Below are experts of layer 10 (counted from 0) of a mixture-of-experts language model. Rows are named router (the router's row for the expert) and show model dimensions 96-191. Each number is 50 + 12 x the weight over its row's rms, rounded and kept within 0 to 99.
After each expert's rows: "comes after" lists some tokens at least twice as common just before its tokens as in all text. This comes from a sample of Wikipedia text that the model never trained on. Tokens count by the router's weight.

# expert 18
router:48 49 44 29 38 55 34 23 33 49 60 55 61 57 56 40 39 47 54 55 45 56 56 46 50 51 43 58 36 60 47 47 44 45 80 34 68 58 43 23 58 47 58 54 53 43 48 66 63 38 44 61 98 45 43 38 50 33 56 46 44 46 57 48 44 58 55 36 65 47 53 48 46 52 48 41 67 45 57 30 55 56 52 41 50 52 54 50 39 44 71 53 29 45 61 47
comes after: " of", "'", " in", " the", " to", " for"

# expert 8
router:51 48 42 36 69 71 74 34 61 50 65 44 41 67 36 57 46 69 68 56 46 70 32 54 52 18 55 53 49 57 30 51 46 38 37 44 65 51 75 50 41 35 46 55 35 53 48 50 54 74 63 63 50 41 57 54 40 54 47 45 62 39 41 44 38 65 35 38 68 61 62 64 55 46 32 54 50 34 58 55 43 70 44 50 55 55 57 51 71 47 34 33 35 39 58 45
comes after: " in", " the", " of", " In", "In", " for"

# expert 16
router:59 31 61 56 54 29 64 49 57 68 71 47 55 34 58 31 58 53 38 54 44 31 61 49 64 41 40 52 45 26 50 56 52 48 50 50 61 45 36 60 42 21 69 65 66 46 75 61 38 56 54 63 55 54 72 55 67 41 47 32 50 46 46 49 75 68 57 62 50 50 61 45 67 57 60 65 60 41 58 55 42 39 59 58 32 44 68 42 50 58 40 47 61 34 67 43
comes after: " |", "==", "===", " ==", " ===", "---|---|---|---|"

# expert 3
router:56 30 57 52 50 58 42 39 61 63 39 53 69 59 42 67 54 50 59 67 30 44 56 43 53 52 37 56 48 41 57 63 69 47 65 57 50 43 55 34 51 63 46 46 55 52 74 48 57 33 73 47 33 43 38 53 33 57 50 52 32 37 42 53 55 40 47 35 68 50 77 54 57 44 39 47 45 48 41 53 61 54 71 32 40 47 21 46 52 50 38 36 48 60 43 44
comes after: " the", "-", " a", " The", "The", " his"

# expert 15
router:48 59 61 49 55 45 61 55 30 53 27 48 62 46 70 64 49 58 40 35 38 45 43 54 48 60 56 49 62 48 43 69 26 61 45 53 34 47 46 35 50 47 35 56 56 56 68 42 59 48 49 62 50 70 53 74 49 52 40 46 42 46 67 57 58 62 38 51 31 56 44 66 45 54 42 59 52 56 66 44 47 65 36 38 56 51 74 46 98 46 57 44 31 59 43 58
comes after: " |", "|", ";", ":", " 3", " 4"

# expert 5
router:25 66 43 44 39 67 58 61 53 42 36 28 46 52 36 54 39 51 48 56 58 62 54 42 45 58 54 53 57 59 65 42 63 34 39 44 62 44 22 66 45 54 41 57 62 47 51 64 66 40 47 34 41 28 45 68 41 62 32 54 50 47 71 72 27 23 47 52 48 60 34 48 66 38 49 61 60 44 35 44 52 38 52 63 63 43 55 55 33 40 58 47 49 61 38 64
comes after: ",", " and", " is", " was", " It", " it"

# expert 30
router:22 59 61 39 43 49 49 62 47 63 45 38 51 46 47 48 46 43 66 48 59 59 31 48 47 66 58 58 45 74 52 55 39 56 54 64 41 36 61 51 53 44 50 57 42 50 27 37 36 78 64 50 30 24 41 51 51 48 57 29 52 59 65 54 37 26 50 46 70 34 59 58 37 57 29 47 58 44 60 65 60 44 60 30 57 48 43 75 30 55 43 44 21 49 39 50
comes after: "\n", " |", ".", ")", "==", " ="

# expert 7
router:60 52 42 64 57 46 57 43 64 48 52 65 46 57 67 41 70 25 21 69 50 53 41 38 30 41 34 16 46 58 42 44 53 48 45 55 39 53 57 43 71 51 50 38 47 68 65 62 60 31 67 51 48 66 48 45 44 49 36 50 49 40 56 38 30 56 66 43 46 50 30 31 58 53 34 54 42 71 48 49 39 40 37 46 36 76 37 58 47 65 51 34 58 24 56 47
comes after: " a", "-", " the", " an", "==", " his"

# expert 31
router:41 50 50 37 31 68 68 53 57 41 41 37 58 42 69 53 53 53 32 56 51 57 76 47 56 39 43 44 53 39 39 51 60 69 27 44 55 65 48 19 61 63 57 52 34 59 41 54 44 51 38 39 61 50 65 49 46 42 39 57 62 75 49 44 59 49 63 55 40 74 50 42 57 55 67 39 42 56 44 46 49 62 46 45 63 54 50 63 45 43 38 39 70 52 41 33
comes after: "\n", " al", " non", " MPC", " co", " Al"

# expert 21
router:59 28 44 37 71 61 58 40 50 47 59 46 41 54 52 53 59 65 43 41 43 81 41 56 50 67 71 59 40 58 50 60 28 73 38 42 55 68 50 44 28 49 57 54 45 50 36 40 67 46 47 50 42 30 42 57 69 54 30 32 45 46 28 51 57 44 57 43 70 33 44 36 42 49 72 68 38 50 72 62 37 27 55 55 47 43 53 50 43 51 63 39 45 57 56 42
comes after: "\n", " 2", " Born", " MF", " 1", " 4"